Weights of a small mixture-of-experts language model, trained from scratch on English Wikipedia: a variant of Muon for the experts.
Below are experts of layer 6 (counted from 0) of a mixture-of-experts language model. Rows are named up (a neuron's input weights, with its number), down (a neuron's output weights, with its number) and show model dimensions 240-319. Each number is 128 + 32 x the weight over its row's rms, rounded and kept within 0 to 255. Numbers have three digits each.
Before each expert's rows: a language model's description of what the expert responds to. This comes from a sample of Wikipedia text that the model never trained on.

# expert 30
It responds to: Digits, especially 0, inside years, times, coordinates and scores like 2014, 03:23, 1660s, plus some mid-word pieces.
up0:108155152144147082123119144165146142160145215172106129119071102102076118191178178129153134059147110105128126130158141113123115147163133169126118161164171195161110158135156151160141141134145103116108137068129133135157114123136098135112148094
down0:187172109137144137072145079146140136149113084144187138154151145113125181124097101094142094130155136153128151190147244059152091081161140156123121075158123135141147120093132165138119129139057153150129118127125125118130145154164073132162174113
up1:086113169149081098133121123114135127111157103131103087156184130140122068163130139162168132181148138148129068081110053156146158120099117141171116117059167155074108113102124105110178111100116112137154146082074127138211103199082057179170154114
down1:118164142128166094117092147168081126150121105132167089156173120141112124154128205094146153178126143080109168081125204172165129122126134143081053117143126103130146085167189100132112113135100156192110157070161119127166121176143118102160117189
up2:113175187131119121118114135128143158144116080136137159132112133112076085131119158162138136142140150087105131155111147178084186135124178151132165146139092123093102128155081139067104144150125175160158199145214144086199141091178137123138114082
down2:142119141159042125064189156136055110137103138042094080148131142140105117162150050174107150122135136110126133156131141157149121159154103139150132158102119083129147126156180163065147151110067142108119134142172064074108139117155164195157113086
up3:140158104199126096169101125070077079102153150150216161164092115114147094126181177099142162181179114065172067146103144149124094109115102126107145158127156173135166121126156114141162122173124181127128128090055134171124163115095109145106144172
down3:131161108124121135137181149150110146113141099104177124068089095130121117123167121180156080148139102074134166122128111133177102145166103112076043145137154066123125151087103147178020118123103142145096087084152107108107149107207104161123096108
up4:111120082148189135118196128160065169095133091076155124131119129104146065086133081139165061088087141151102170127128065078082130159119100162119103101148113123124126156138161090092105172126126139189150186179160116077112172118166107125110065117
down4:123157098129132119151153091140166081124149151069134132139146169114149151156115027098139125162141132131071153081133137186115143148117118131131192113150171089166127140132164142132131058152105095174112148065079124112134128087121124181111130113
up5:212147101181166121162132126115078131105118123096087122083085098116054146130142123140106132184161069174114133128105140168086070205172140109105124133167129120181177110159170136177161136158148113201097134109169110128154081137126092149073149084
down5:091171161123160118126163111145198104121094116137120158130120163104150155115093096128117166139105111162128128150160196110079131097147118138131121087108140180148151124117135180205143150167126133076176097149159151125108171137139170106159140146

# expert 24
It responds to: Second word pieces after a capital letter, as in C-ul-ture, McC-or-mack, and the verbs was, is, been, were.
up0:140186140103109163122150053138084080120112121135181125125145071127165129103141132094140143107132132099095129083127133067077118145083130155121155127109092087103129151136090083074123100144124114152086196105172120163138122167104145141094071137
down0:142100194087076142155121121101145090092099148163093102079136094107112116146114196143088126113161137139102139075075111089126211111134149125179154125137168137139079130116099130102178169143155155165125104134131147111168080122163139177120098147
up1:132150096110099075141137147174106147141160122128164128139140120131100111129105104088085150100159165098085152130224120121132159119146084129148090136087152103111174129150089100088128150151183092146147126160134099123205185144116094210195184120
down1:135129102146099172095138166117137146080137135162135127097145057123168105155093165132101173114090171089110111141154142155083127183126138114113146094121112126134123159087150164128200149153089150134116135130079127176128136126131166099122126157
up2:157158154165178119151137141121090201152119203141154155125103119119131115166084142089135132165132131094091171242139183151125143112157190188065153138151103149170155094134160128093141113079147138110173179096086132160140090072143110153044182094
down2:128075125139188132077097149072136142177172075141119135083151135171086075103119104113128166131113134124129171111123102092179126110164085112106101146111171129164114135118159135180121109079123134148126066167155131163114165073164108111083043136
up3:062159124162153147110084089164141186191130114121154199146131097123130115100128105082160117150160115106153134114103127149140100149109153099107137159123143137063100124150142082164131109106104111148162103166080191093143120141117131116159137073
down3:095137099103126088074114149150180134203184128082124093129137154124134120093106101150146129111137140139086128139129086117207130128113109097162167126105159155121084165110117125172184089089162139100109166169136117121092141112216134154134082104
up4:114114114120077158079114108151045161177155112050120132093132178113141139139177127116156094128129140146085110113110176124124137063106144111122157208117091098137117203082128049132109100179108102114156113169091123157093109094114133119094084157
down4:126122148121169180093134131117137073134096135130079087092088068138140084143159115095142098106151162151084134102104119111136157149059094127075079131117097168134168118142098118133179095123168124167199144098180120103132110108131140157100083050
up5:136145035147129074138157135136151116117176163155097133096091106099139127102164155138130137117177105099162158163139133125152063143154065131133095138164109171107144031112113128175131158192123128154172133190151153160118167129160111159096167099
down5:164135115045116140089115171107090100149096159149128123119163133145116105113120099145120167095093080140094131141094105113112159146133111198139056125134156119146112089192101148149115172110136196174086119070151078174191183077199100157077159115

# expert 20
It responds to: Bare space tokens in pipe tables and lists before numbers or names, as in "| 478,7", "| 1 |", "- †Bumelia".
up0:145136141091145109114087103160139128106064161141153124143180122174157123118189147154141165114127053072153116149162147151092100165160165121097164132140082174046054138131106167087112070144095152145064169060126152133070043101105076119091170159
down0:164164146105080138153104097105161156102065145177110106117138150181153153169109125112181117150146130058155146130111126170136156110163154145132104166173170135187139102109148117166114116108154151111121163084102165088092140115072141085108131152
up1:199180139152153147104142073095162111091133168137157148137105115085160061121108126133144147132099129143097131153118083141153151101052190102141146141060152147105141123143118126106130159116103096110094157124103125141154187139157189099125136155
down1:115170219126117096116069138161089150152160117106116104122089107127157103133129093116119099165088119161152125141136150125124158157113108054109163138078135097154120143155114090094180133148163111132126123172146108128158158135156107119178172096
up2:144145080167176158146203114105174157111163134150106140115081082120087086139057123170116126140108172114109136083143080121131170101097139107155181144158131103164103101110165115167118072163092129122165105125107160111146119126129102110142171081
down2:078139104179140155145131166089071132092121116141046157163124115134122188097198180121124091129142133069188128139131130108152154109172100139144069128110078127125097102134204113149144147131119127135061141047094132176102126136139124167105132104
up3:154148197137117119080078153126112124139118096079082120123082115131107158170116129106159104080126218147082101179193093124150136124126140138137109135090140099154099190163145121087115091093129153156057152136159096193126148098135199139151149130
down3:112094185099112131172106135131181099149121114111123077095169135097132105219080137119110121122140169179125175117105187150128101058157152153114096137115152120117113110158184132072135131128145113134120202179136089156165101110178091181120159183
up4:074133101132121110116168133101090171072189155113167107112080110152052104116114116158151105164130139112092110157097163120183110113136112117121169100138140156119035173201119131076135082114173138144165091117102063115115151089123121158187153171
down4:105145114132184178124132030191176147129091132127136118135103101137134213176091119100120130083176145158134175125142048107113083114176144176101077098124123193132134165129143168134132081169078117103148078158136101138152130127109072144167080099
up5:145093191198165135090141135086115156140143081079134182065108164160136109124129128171113115107140173157135067138109131107116114117070168074159126164118161109098123131161138100133149128104144148107133150121141151146094170185095150082135074127
down5:078138137121113149111140095148070093094142137122137132125107148124129127138127106096072081082151033211133187081106096081173168109173127120124087119145157155168116068077140120122122152119137102136065104112160095104075155168127099090103124133

# expert 17
It responds to: Single letters and short pieces inside names and foreign words, often right after a capital, as in Tri-n-idad, Fa-so, I-l-lyrian.
up0:124131093110094116112110127137172140135130154053158124196088171136116109138156087166159120087128117146074165146156155140143072157139124092118175116105120117139156099121124119145116128151135092123136165143104075117103086079090145105082141117
down0:188168128125121106170121049136157073133134123089062150070113141129130118138137110116133129102121163142175149131056094147131108135104117132094132084056202147117122163145131121111091133110141118077096126074096186095137125105120126155150111199
up1:141207096167068105092138132190141144113101141147129118151137134138158058079086166147141128099109121113145132117128138110156083124175150123121173120126067134082115114125153119065137105128127127142124100154165121073187100121134122115125223132
down1:125096085176160135121136103149144123142119052098173156163128113113149102116128103091225163145083118121145132138164105156152158080157134101143159169057134114092137167173105196145092113118143097171079154173106096150125111076095179142181133122
up2:147128161123126166128132125105092144114160154175165115137129098106145081115083214125131079152133109133119125160119093154102117132145119099075115159143153086142061165164184111071129123067041142172169161113146118155121142127152110146116169122
down2:095092177114127086096123118158166116120123120137137107153189170100188090118150067169177088076111226129132085142149112146100105119122091156082120181127103079150119097120125156071090109153152134084109106093154100105093084144097133078114132083
up3:088144068143174142102110120153108145138168156154127223135105148140176110145071157109129131116174058137158141136132144114112150134181162174087133106123155138153169073101189154144162136112083124108115125152087060104065110141109145149105153141
down3:152128107097171050074105102108105110200130166132126088088137105186120180102095083119084081113091145072081132109102167222124125126137114128134184076114122065121122188161129060111124165103125040156150079134169189096120165156133170118107140111
up4:111155122107129117085068125098173211198138085058135104135092187104141159100086099086152115165127105116114124120113159097125141161148176132160099127092119106090134149082144101161092086169151104141137122108151147120090136139185171120170185074
down4:114153134071184088114127120135137113155042151109123185109147117155128173079089100170167099136135211220136153142127174141115135089165133172117150094161138132163079170123116075124130164206124183091119113166141135071136154179161155160112111126
up5:168159149087161113113140115150060134092149100114164104097121090165172170143087144135137137162117101204074153119103206171114109132175151091087132121165127138131110143201131062085121139147121126147174189146086085128084119141167088128121105155
down5:130170064113126154107119182099118100129171135104123070208164109131123134148175128172114144131167091169182144125110085124171156092143174157141148152169122109085111072100104179196141084076151152100136066148148106127076087103141169137126176136

# expert 34
It responds to: Month names after In, and the first digit of years or other numbers, as in November 2015, 1802, 1998 Nagano.
up0:116133130147148151178137136147157104141128124123186147106166133201108071162111130120166152197117105166123193120137122152157077121112133080166200114091131128104167129185089155136144139150201143168140100155190076107155108104108042179129164112
down0:112153132100116109108146122122169107097145171141096079078158125120114076213164110148075135113138093154132099150090121154151140096108137134059091109172122103106121086110104072128188092087055154104089115138168177116165097117113114135138121138
up1:112076098109132112098103130150149170162130160143143166101139151051149156092155168138132110072141104111133149108072058170080135162094040054168118116142164159154106145160150115141101149108119152108133107152205174193176213173117125150141114192
down1:087135117123147176118149133128157134143076122187166128111143193102116145119079100151140145101185143086119155144142153126090124078115110134064147139168150119197148095087125168168161091129114113136151106110130149072161138132170206080139077129
up2:130136131146117144131156126163083127184091131125110112133113097093165169109092116147144150182072131114184181127142102077167087119117121133072088166123135188146131131130110104085166107215083140153108135193219145188149213094102142105055104161
down2:123113189130108097134125139120190117120113108119137140100165122117083117171095129149124143139119199129141120087123141157077082217128141151082081089154169112149147117108148168121178110122149137109166117112169122088117131156122120066115090137
up3:129085107129143168098130111117008138101099133109165141117148132089103101091116110101131117119168154109104160085114126092104136103120103083114141121167089172133118116147143078065099188151129144093161088108138179121146151119145099169152152131
down3:107126098117120108182125065078096084149163169107114089133116157095117158092142150154139109099159134156048113146118120141128155092138152138138080114131103107108105167129088074092126157109122128109134137156111119195130087152138166158176186111
up4:113172140162142140182099135172213118135087101107101130136111122161107140129094166132100124148123144088101180085155145127072184159224128148096170137146083046116155089066092113162117113132118131062067102144141149099104149137138079083122133159
down4:093178129117098129197108143161147131164146104146167201146066115125109199157144136083129126114169100153128100174126089195133177091076134120152144152164147081124092116177077134096111114105161089182167140150144114179082118133063167120095150135
up5:177201129166163152103069156090132114121100193141085133130069156142043109179092091181123075131154112080118105128113127177114100115102215152135155114123196162105121132143165169150139116105129148102176093133140161119128109114105104112088091088
down5:112141123147106166171105151163153101131143153111160132104087138159196094131086144120160198099134167168061161134115143059161145156215082130167153120143127090117157127075091113157141160159166140132051130110180054141152148174152079133197101112

# expert 2
It responds to: Opening parentheses, dashes, slashes, quotes and line breaks inside tables and infobox rows, such as "(inches)", "(residency)", "7–3".
up0:134200161093144141151204099119105083086105074162097170112077144165111086135102163110122100089193172103107166160077133163143170144084098125108144111191147122107121067129163100154172139196134110166157097135115103115070077090124156079092136099
down0:099120129131168084098184150097093153103170094131163120104141093124126107150066124170112142090115146123140130122063049124187112100159149119116200166127158136119127187159084122110091139096165103082156098116115136121148113145183113171155148189
up1:084190122162050127052085158099105149120088130101140173139109173139106187107084125112099178138120150168045148109110182126125186097098077158144128114191097116142142129142155124044137064177159091127080128117161131179185164142138093098147139135
down1:120114101075160127150157061179141146149108147109154121100121080147127107083143152106171149090143130127123129127115097132134105121093086182098104084071089144170103099091130096100133119094144166133111106122093122184113114107179152171047132153
up2:151180145181133119147105155127099084154148117154125112157106163191110152158132094157124118163169132128122103133119121174088137158094079120207118117119133096083130115175166163076140199122146169122100156134104106139147122127173182086132178113
down2:097137083124104188110114089125125187142127159136129129130097144144106114150124200107091089143117144101103171137122130184141146074111148143136116129129114128093122133151059130118175172091129146081093142131155144114081101210132156093160144163
up3:174149162070214123155132098177154119096082120143106137157116094142169130138149181083190210101100146055096086125127051084161111097141151176147141127133123153101158117152095114133196080145158157141103125063165141125149111160157160129101160125
down3:067167117116129105099107158148120156133202102161182191145137130126143133099152095067193140128148077126132178105138130134084128116082155110122129128159114131134153110170168145080135020136083103175138167146147128144095179117139122089104081157
up4:093102164073137083112133124135166147115098171157094097204140149099141183146165127142160158123150198136136086162044067144155178136099145166105119117141112127122146128120097111119163110142120151117147161171109093169135145166167132162143171083
down4:133113135163137132095161104091118145130128097139108145093102176128116123147154105143168107117079124125034092093049123096153121148117078125129158102188164121148157112107159089098088113143159118170147124085155144112091093124138159129120159123
up5:164137180121115133112139150106129058106097100097103107165112123137110091114144100070148138111149090152114102132166169067124158077103137134091140143142095179142074131099141110140119147104073163094101166085124121128066058095151114121104125133
down5:129109140149173069199140169157091091121075097151077160193151112090113168096183113121105166063092203133150117118159135166140081172174130099079184067086113128125063113060140132126077067148127119162112081135086101165107164193130077060094180120